From a checkpoint of a small mixture-of-experts model trained on Wikipedia: a softmax router, 4841 steps.
Below are experts of layer 4 (counted from 0) of a mixture-of-experts language model. Rows are named router (the router's row for the expert), up (a neuron's input weights, with its number), down (a neuron's output weights, with its number) and show model dimensions 0-191. Each number is 128 + 32 x the weight over its row's rms, rounded and kept within 0 to 255. Numbers have three digits each.
Before each expert's rows: "mostly gets" lists some tokens that are sent to it at least half of the time; "comes before" lists some tokens at least twice as common just after its tokens as in all text. This comes from a sample of Wikipedia text that the model never trained on. Tokens count by the router's weight.

# expert 8
mostly gets: "}", "\"", " 0", ")", "ano", "”"
comes before: " |", " (", ";", "–", "%", " /"
router:067137094107214131177038141191082163114172129124157075108133159102150123132096141124129213172108102068168175122105117140098136136090071178104161156110160140102149129048110141137149181133110148150209074156161187153090149046118096086137167166096132145124135110144096079136100128133140146120161086112135104142134063176144138145133066115156111099135101121111131102159090176094205151087099136069096091107089100138140147094077119083087117122123102133116149186214112138160151170125135154168098142137105106118134122152146200129079180176093093101132100124183125052161187161140109106104
up0:112131096077175126143115168167102063143124181135193117081133181114118171160127065136083120150111131201087103103139105100098126152148138182119140112134099116120189071149179117178163148123124231143139053152095141123118101127160170133136153190117081159127097120121143138135101144104084112109136136175196136093162067093188133113140096114108120146094143093128141122182123126137088096147146104106180115092142075101126177140102131113094135102079179135147141160135101094087069146115105083145120186070155107121132102098062171165084198150109092080144121119156128132163122120131121128137
down0:172160137099120106096132101138127141093146185149129105109101168085089135174107145098107140145135123118094109082118148161106113148101123060110125143127164109146165139121118137169200154092097109112127219081136076104182105090089133090158117073171107137098100156093150176113149113222087133132141142135130187161140213097194135132089113155119131179130165118149120126168077124137109131129148117052166114097149134118171176072158103171121106197130081080161162069078166091121086152121142126114119090106137126112105173137119116093088155131127142163108126127100154255144149124189161118118
up1:154128133123126149161131136121120090130130156121139149143146119163135170092096128151125088196092078168144185160113065117155101104107143130178127139115112129113161125170138182163098057147142143157127046158116100163125115095117106094157180126123108175137152161123095078170120149064115158157103174144101161101151131098122138143195128123116086116048152168156079134125117099151037142184071068095170167137103101144203090089142061120091174145090107105142151079136156093098152122153110101095079115108140085118176074155147096131139128146143117073094099164140182106121110129152144132096
down1:120094124129082186123113132128109080075110158150157087185127102166104112148164081123119150149133142072152125153124077115133156147101185122085121156196145094101115148125128133129165094109110108112108133109056069108173120129161115117140106090098096164119143123155162180099156100074153132160170163161122163100109129109140111167141128073129087068186083156119074164135143145139100157089086120215173143131164138120107154139137149170144108100075078119104047109142108066063181097146168219070124136083086156138170148090103116154138142113149087102147174126150118150107147090149121116145
up2:111121127098120105126072117207118158108133123129143077123123102113101104143140152191123158128080137081143095125173129080088137159118055107091112100052108100071152147199099154070131168057102188119112092132063090071159187123096113149150123123117128176147130111140139131073159149186183154157111052109121097087148112088118132161170153024139120086128124153168157148103140119130147132136184105093147134119142056091160128182127136154149185119146155138148202095208092095130107089099122099157143111122130096163147143154120108112102084209142148136088081137127133092129154112129107134125
down2:120111158098064135102092080153064087122110175142125136137094082105111092166091170148112181117059193132156129095153142135111125139170165141133151120147151111147062128117172096167104136097138089104136208143138153073145100061089154126155052108200104108087154120068181188151137116123120117195070098199105145122122124180130141160115141114123135113094155094129165132107126160152099145178139104140137122131161104160179109086099156166181116121167173155062092175094133079086111126114087092049116120133151143152126132072096169138114170157101139146104098116120072162187155210082160171176
up3:144052135153114185147080113108107085123165103095152152129138156136124114164117107142152140123129111105170153092183111067135144115081077129124158102108078130129126139139071149130115119131111112123091105126102127166180145118100136145155174180150105154090141121117106094100118089065132114113127158085082140156146156113125173147134099152158159155139121098124197133121156083136159146178107105137117123114127142117130110160079126114080082149149137116107101104143127093201161147151124163137113134058126081093128126206097162182191142138146157131092113147144160098099161096113065093127
down3:110110102109123136140138157143098172120122118167122133160142137193187065121159073090098108160157117157122095162112155170049135099172103116109092109217158138164102139091152122168106187133148141133115169206104135158177190123147079090147161095131063136148132128117129209150137128113074098092160105056080093172159165162077173142077124145160168201152134100158128129132145157105118115150149163138085128137167107150126097163163135184171133142092169152138168148126140109156134161103157093143102148102194105126137110075155127170163185101146118142109095174105115143164180105096102113095
up4:177147157126175156118098170148110105151130108087157112130221124111104147082145108113101060136112170159072095092152073141140105128159112125150172137121174149109128082146081148087095109134070171099157155088149126180162101052153143083074115115104104150105132091145127057158118163154179155171070096170143096120142095152115145141077142092112112156097123056116156107134121088105107100138152142166087123107111112102153150166087150174139111108073138092099124229095047112140083106132120128141102094174132137134098050134149094117093126100160129106137124119157146090127159082099092155094
down4:157110215117100179096132116166153119121081130187174134132093144121173097119146181164126113101116162145108134154112174111132137094082146069162130152070136090105191151132112117123167185054099101133070178109111128130171167121099158130141079117120106154151121123162157136157089103133100145187115099096172057148154152130116152115153126090129118168171151160110170034064112176114138139117086078109129111201144155143141135105112162175169110179117112085149131155087111110128056161162129118149126084142172166130093071063134127121129121086117081164073112160128114150117133111114132143136

# expert 3
mostly gets: ",", " \"", " around", " about", " through", " “"
comes before: " the", " a", " and", " which", " but", " he"
router:119108102126177059184073122243110120128087148149153112118129133143082090112130168106157118204097118136202128184128089175116108098102074133140132187095087106114116135087162106128108140118154087200130092140191159103134120124145120134106130160078142154115181145104057085083117198077180125137125142150157101068135099202177132145147102162130146111175116095116108099160118180088183174119195122135128123156115104141124125144074179076085139106124136154105152120146139146127144178166173140162132141123140137100133104124156139115086143151134129120075112168119150093111106121165117113157
up0:213135131146214081214104173176113198105084095182165082087144152144069153131152124146175104147147165220124124158171140150152078108146126139163108167122115129110130061130104082131149122143095085154160147150133177110107182167133112139074076108138142113124142117118048117127125186084194126121098139106140089153089150102083144157189125144149133112145112137113185140162128121115146158124186068103067091133125155117146154177073133160085170089135137101136097142120158216075129099106085087098107099144138128125130144182133087069119152167118098147151143126102138162159107141139113141190
down0:081108087184039057077162133092120141171157102080139156172137106077123132163169068186089179147162113110128130178138135091130118089112143167113105142099114161182118135120167094162156186113154169113128089082134109126120093176154105160116122131136127105123169133150143189166145091135180143109124088161095165130093095152120150121198168156123096204120082118084139115160105101136117094160078140095143171117143140188103105112135198120092065033103139091119084127118122081130131132144121098115105093173118170131124123144123105157162159102135183093178110180102124118092067142122079068177
up1:127109146111165141124071130135108171109110138152123110123078180134072146155077161125114105140147130106115053129127140126123123139099086135081132111146152049069084157129115075140161107183091158159137094113157116130122143104141170114064128138096172178124114086110087172094174128120092145137134183086099128078114076159162094134126135120133118222145155158091133145199118107129151160112111127120140108088106161065165158118114113083144187108143159158143152144139119144134106121097084192137117130141099132164131129091099124173129144144156187131164146172175173116144085111096129141138
down1:092120079094066151156144148106143109095190159129126117148136135139129153143116152155096121128131141159093088108137125087106087142183165115167124120151128163152162128078101053084146130103157129121194173152114153104166145080119148149102186101128093135113158092101149179094116106073158070218113103108057143082180104150149145127123135087111119096143131133156078121131142177126078142176118132104110121133101106115147134161108124084105072069147111108136112085084132109087080118133117133138108112093118107190120105098125138094154107087134119178167120139096156073162051122067089199149
up2:158113151180174147172076157127135150192118095123099084099113107117071109108141113086195051144093073152111090140134132144175166190133059078128091153106159085111070157128111141142128131128133138153109124064163161150061137170133157156139151098098145112074112129132156135123119143100197127071158092143136096115130179199113113113125083134124136144121122120140076106109143117143149191126137110129087183117106129157085140116144103085079146141148126156171133089143099125154180169151137161187114153128111149105114119112125111152164142177133147126132143136200141155124093167076133147154
down2:085223120108133170109192160130144138160139124152099148193107099145177135115115125086081149095123095115177133139173156163144108080125122111097147119093113083138121205125108105122088118140072150112121123097128148158179081163167128228167139098143117141071120169122101112117110127133081195185093153151161118129120105148088140137128122130089076115113111088094078071066134117111164067178192143113143109104145164127098130086181075143123115165091177184166082161074107129153118076131097149106118129157107161158159125104156110087144085133097208131114127107128110158155080087139173129138
up3:130119120177182154114099167127116135138112127122144092144109110151061146145120108097093156123119167117114130098194089109129155097159122110171092127078168161085137125104156159116179077105132166173134157084140143146114102097118098141070176110089114129101132072110122137116143104123196135149136124161136060048091086137151156140150138101133159163139171182086136145098119134106166111158136106125105171187183084139153085162115184094113167137178112143118149140167122154093106101065083120084167149124094159013059100116095105138164194109125069147128106129134129115230090053146150164123
down3:132126142114147179119117098087125152132111155146128214159108111092115137171180087124101137175071148137178134097122110106115170146108137166175157090083175143123112111112128174125122118077100135150119148117101153150141110151098156117102174117105195150137122139099126163107170081162124083165138147128196122121110158134128170126136083099157111072058120147118154105085102156094095120145083162077072087164143071145162148169133168149167112112118150113120122096164124166147099063102107106146163113117136134025097083147126082093158099113130118180106128143118143105135104113138162136142
up4:138131135069142136166147128119083113108120128156086151088093128121089152105095130124126138140167096155140047142133105186116125175125127144158159102118147066105131138139131153119127130131156118210169084189146174081177130135102180123086168185118140126131120101088193167142157191152131116144144069073122116091111139123140120084101149115119106155146132119156165190134084114090122107119070112128117108119097127140141092130089110150058112170125103119072141150123065117066148118122101165081120185104134134142168152124098204111140152094102178117114162170098115125094104217090186109169
down4:201180139128163075085117191132200184172165118162105161113068127091128078087152107120074155132131130159065074141147179152138126126127165098127111139166125156151130114094176129128086113087117149117155137199110140074072143078158095096184092102085085149171179124158163141107132152207071144121101067061095084154202149158099130130122135064158146168132152114147136173161151099137153079151103141110172190180136143181129148108171086151094119107154140164172118128132083101136093193124146098141130101136141088098134095095106136123132163098160081107081150123135137140190170160147143120149

# expert 13
mostly gets: " 2021", " 2005", " 2017", " 2015", " 2007", " 2002"
comes before: ",", ".", ")", "–", "\n\n", " –"
router:088132052148197192178094139232167156106088132119138127150190101104123105119150160147134166194174130091160071153109105130082098163070099172139173116081157080144126085106093117121128138143121149155169098156145183091062169100090123111078136141076131138151125105134113119109116178107116088104147090148113109114144051158137140096122131125181164121137097104106114138146069111114100174123142074143088125199029138132114122130085125099131104131136168150121184136162134141109127175149142102160116148154086110141176108126190184109092155188115106132126109143149163063178120096135151159095
up0:168177093121142153153075177172131143146111122152130141088192093116143138090152121171145139164205096177113149106108123136120127117128110180148128130111161104170095103086109157121133162149096089107196069147131100074130160115134109118116112133173097155098082177107070124126141112157136116110158131104144119165144046143142151104094133157178152103099119133107109170110058158080114159150116109158168123167047183114151124149131133141173151069074127182169175137145113159156126191068102118183102152177072130156178141103153160092092102134135167107114078152133100097154166153174129150143
down0:092138105159131150115149151160139141130172104088115077130152153148131168176131169142080109069155137150078106108158101140164140077177145152081100133157143097153190113111104158146139151119167110118055110065134164112144119132112132059154154092061108102106141139117122177151165066164122098111159156121105153087124093130077116171177090149169116149137111079132118146109106161173157135209118122115174092176146158198165106191146141144129117157120155139166119088101146120170171150173081167114121076090102150139147135095130138068130139113146117189092170102131106118196129160110135159163
up1:111198099106217138095114124122122160119112029110204121165187121137155144165111123130123169104128145097135134075142137181104090130143108112132084107068150141096167107169067114107157166090066139070103166119088199110075150135120107143159109128132094078135141101104069145179131105159093129086163140146117098068093110197138088080189088142145141151133133091105092101130109172094104131113171154159188171144104176091172150164124128128154145100132108135123113154145091138085137129107100091179158152143130076134104122117105126142103153147179176085142141121125144118119106122144215081142
down1:177078038198190169180133190118123217170099054133063133094150146142137158143205114167115084124128141186104165124173172135157111088114165144150101182148104171149155135138114131176142094140194160143171110146065112151123108120145154152099105174098122085141166141099149125131160134132050127166144124204099121118157094163151091156166093116113163091140167155030101144119153138084118125149142129095080135125132130124149104162156136052094131160145126138103140086101112099154146102143117135136074110123103134069224120146106115159121159149146158104136114123072113148076110158081137157171
up2:141114139080122070131099162141134105151162117135073085138138173089143114131151129168129108101149129096164145106135140092108129179183111098119157101139109125065116083083157164076141168140166105133088124149183140095094109152111124082097147096110115113128059111149066107125137137160150139151101087104067128167123114131020146155103110157187134092098123107114074119162131123098114136146168105138099188125089088145074116151137132141111109110125142087194211089138177117031133124160113071167058138170163156142113088076163148079139105156142087102068098139132105105134102176154113139145
down2:157113081114131078143119107099135135071179107132070141083128139151083189197100150103156138105181214068172112081113112181160106143115116149089148129133102114098143107124119113167139105137136123168132099145059168169124135109158096093135162089099132055146139101118151136125135184087149154124151147129130086120113154156132156049172199149105144077137107135106104084124173103154076185096168162101162100156098194082129093194111124100086084132109093176126053119074119155138064127134229116067142132101134116136133164119126116139132063144147163086136119120085109136103125158142115137140
up3:135184094114113124193069158185104149165100162108071108201202149148116180179104112173136163131146137099163118134142115122090169124125129205122116097075084088160131105115129152051091162164117094087154113096110081071083133154119156099142133161111104116140127158133104078186113172123078148107127082118132159113137078126128110172164130172160165126132121164085113134175141157138087174135150127090151120115077150109067075162136091130122064139147159159104195123145138146086123141115171138160120089126137151115168093114169179173103111174123115188154096123141145136112134144148073126146
down3:090120095100092069075082079113146123104092098096062122157098139080157146184089168131113174077118117129144109135133105144135108113092103126150111108109137109178159108120143111145112100113162156065132122117057139109077064166106084159173177116091074134061114109094163128089125173118173117134114135106177138184152108072129122085153116129173141180100130192126181138151109175187119130159171154150147082121161138108167109143148138159111120198145091159166103101145132164170151170134078159139094139083182138151122098123175138060108163136162131106133183100130109169132131185109174095166
up4:125172135164230164178145095096112138111113142103131106111159140150095161129113171105154147175103172117111145112137136145158184149126121156167076022147110095154144109039142153151110171061121124132178122072110101135124129096138133131151150157130107104122152139144152111118130145102110128101095173111128078124120126148143130084096094188137114187097158153095091157110146226178128168163204127156148107196136124133067148112140149085162169161089158078115156111094141105126103152097187117170107156167139156152094137138203116124147122114156146086152085162084150122166156162093171118118
down4:117158064210141111182069136138208135123202161112081113154146117102128087112126166145103105117100100128139113163145160108106136143121107144168137119104169112154206113149055111098124111120122126096122123058151124083186192091106155143180081133123139108103085097152172124121138088064146133217154148113096091146137104134190057154126160103177134099095194099060162090090084175099108143146108195114130115173188154159117138115133146090192118152168099058090095148067099104193124146169154158141173156125140123160073102158119072125170126111155145151101131136090052094101143118151129129128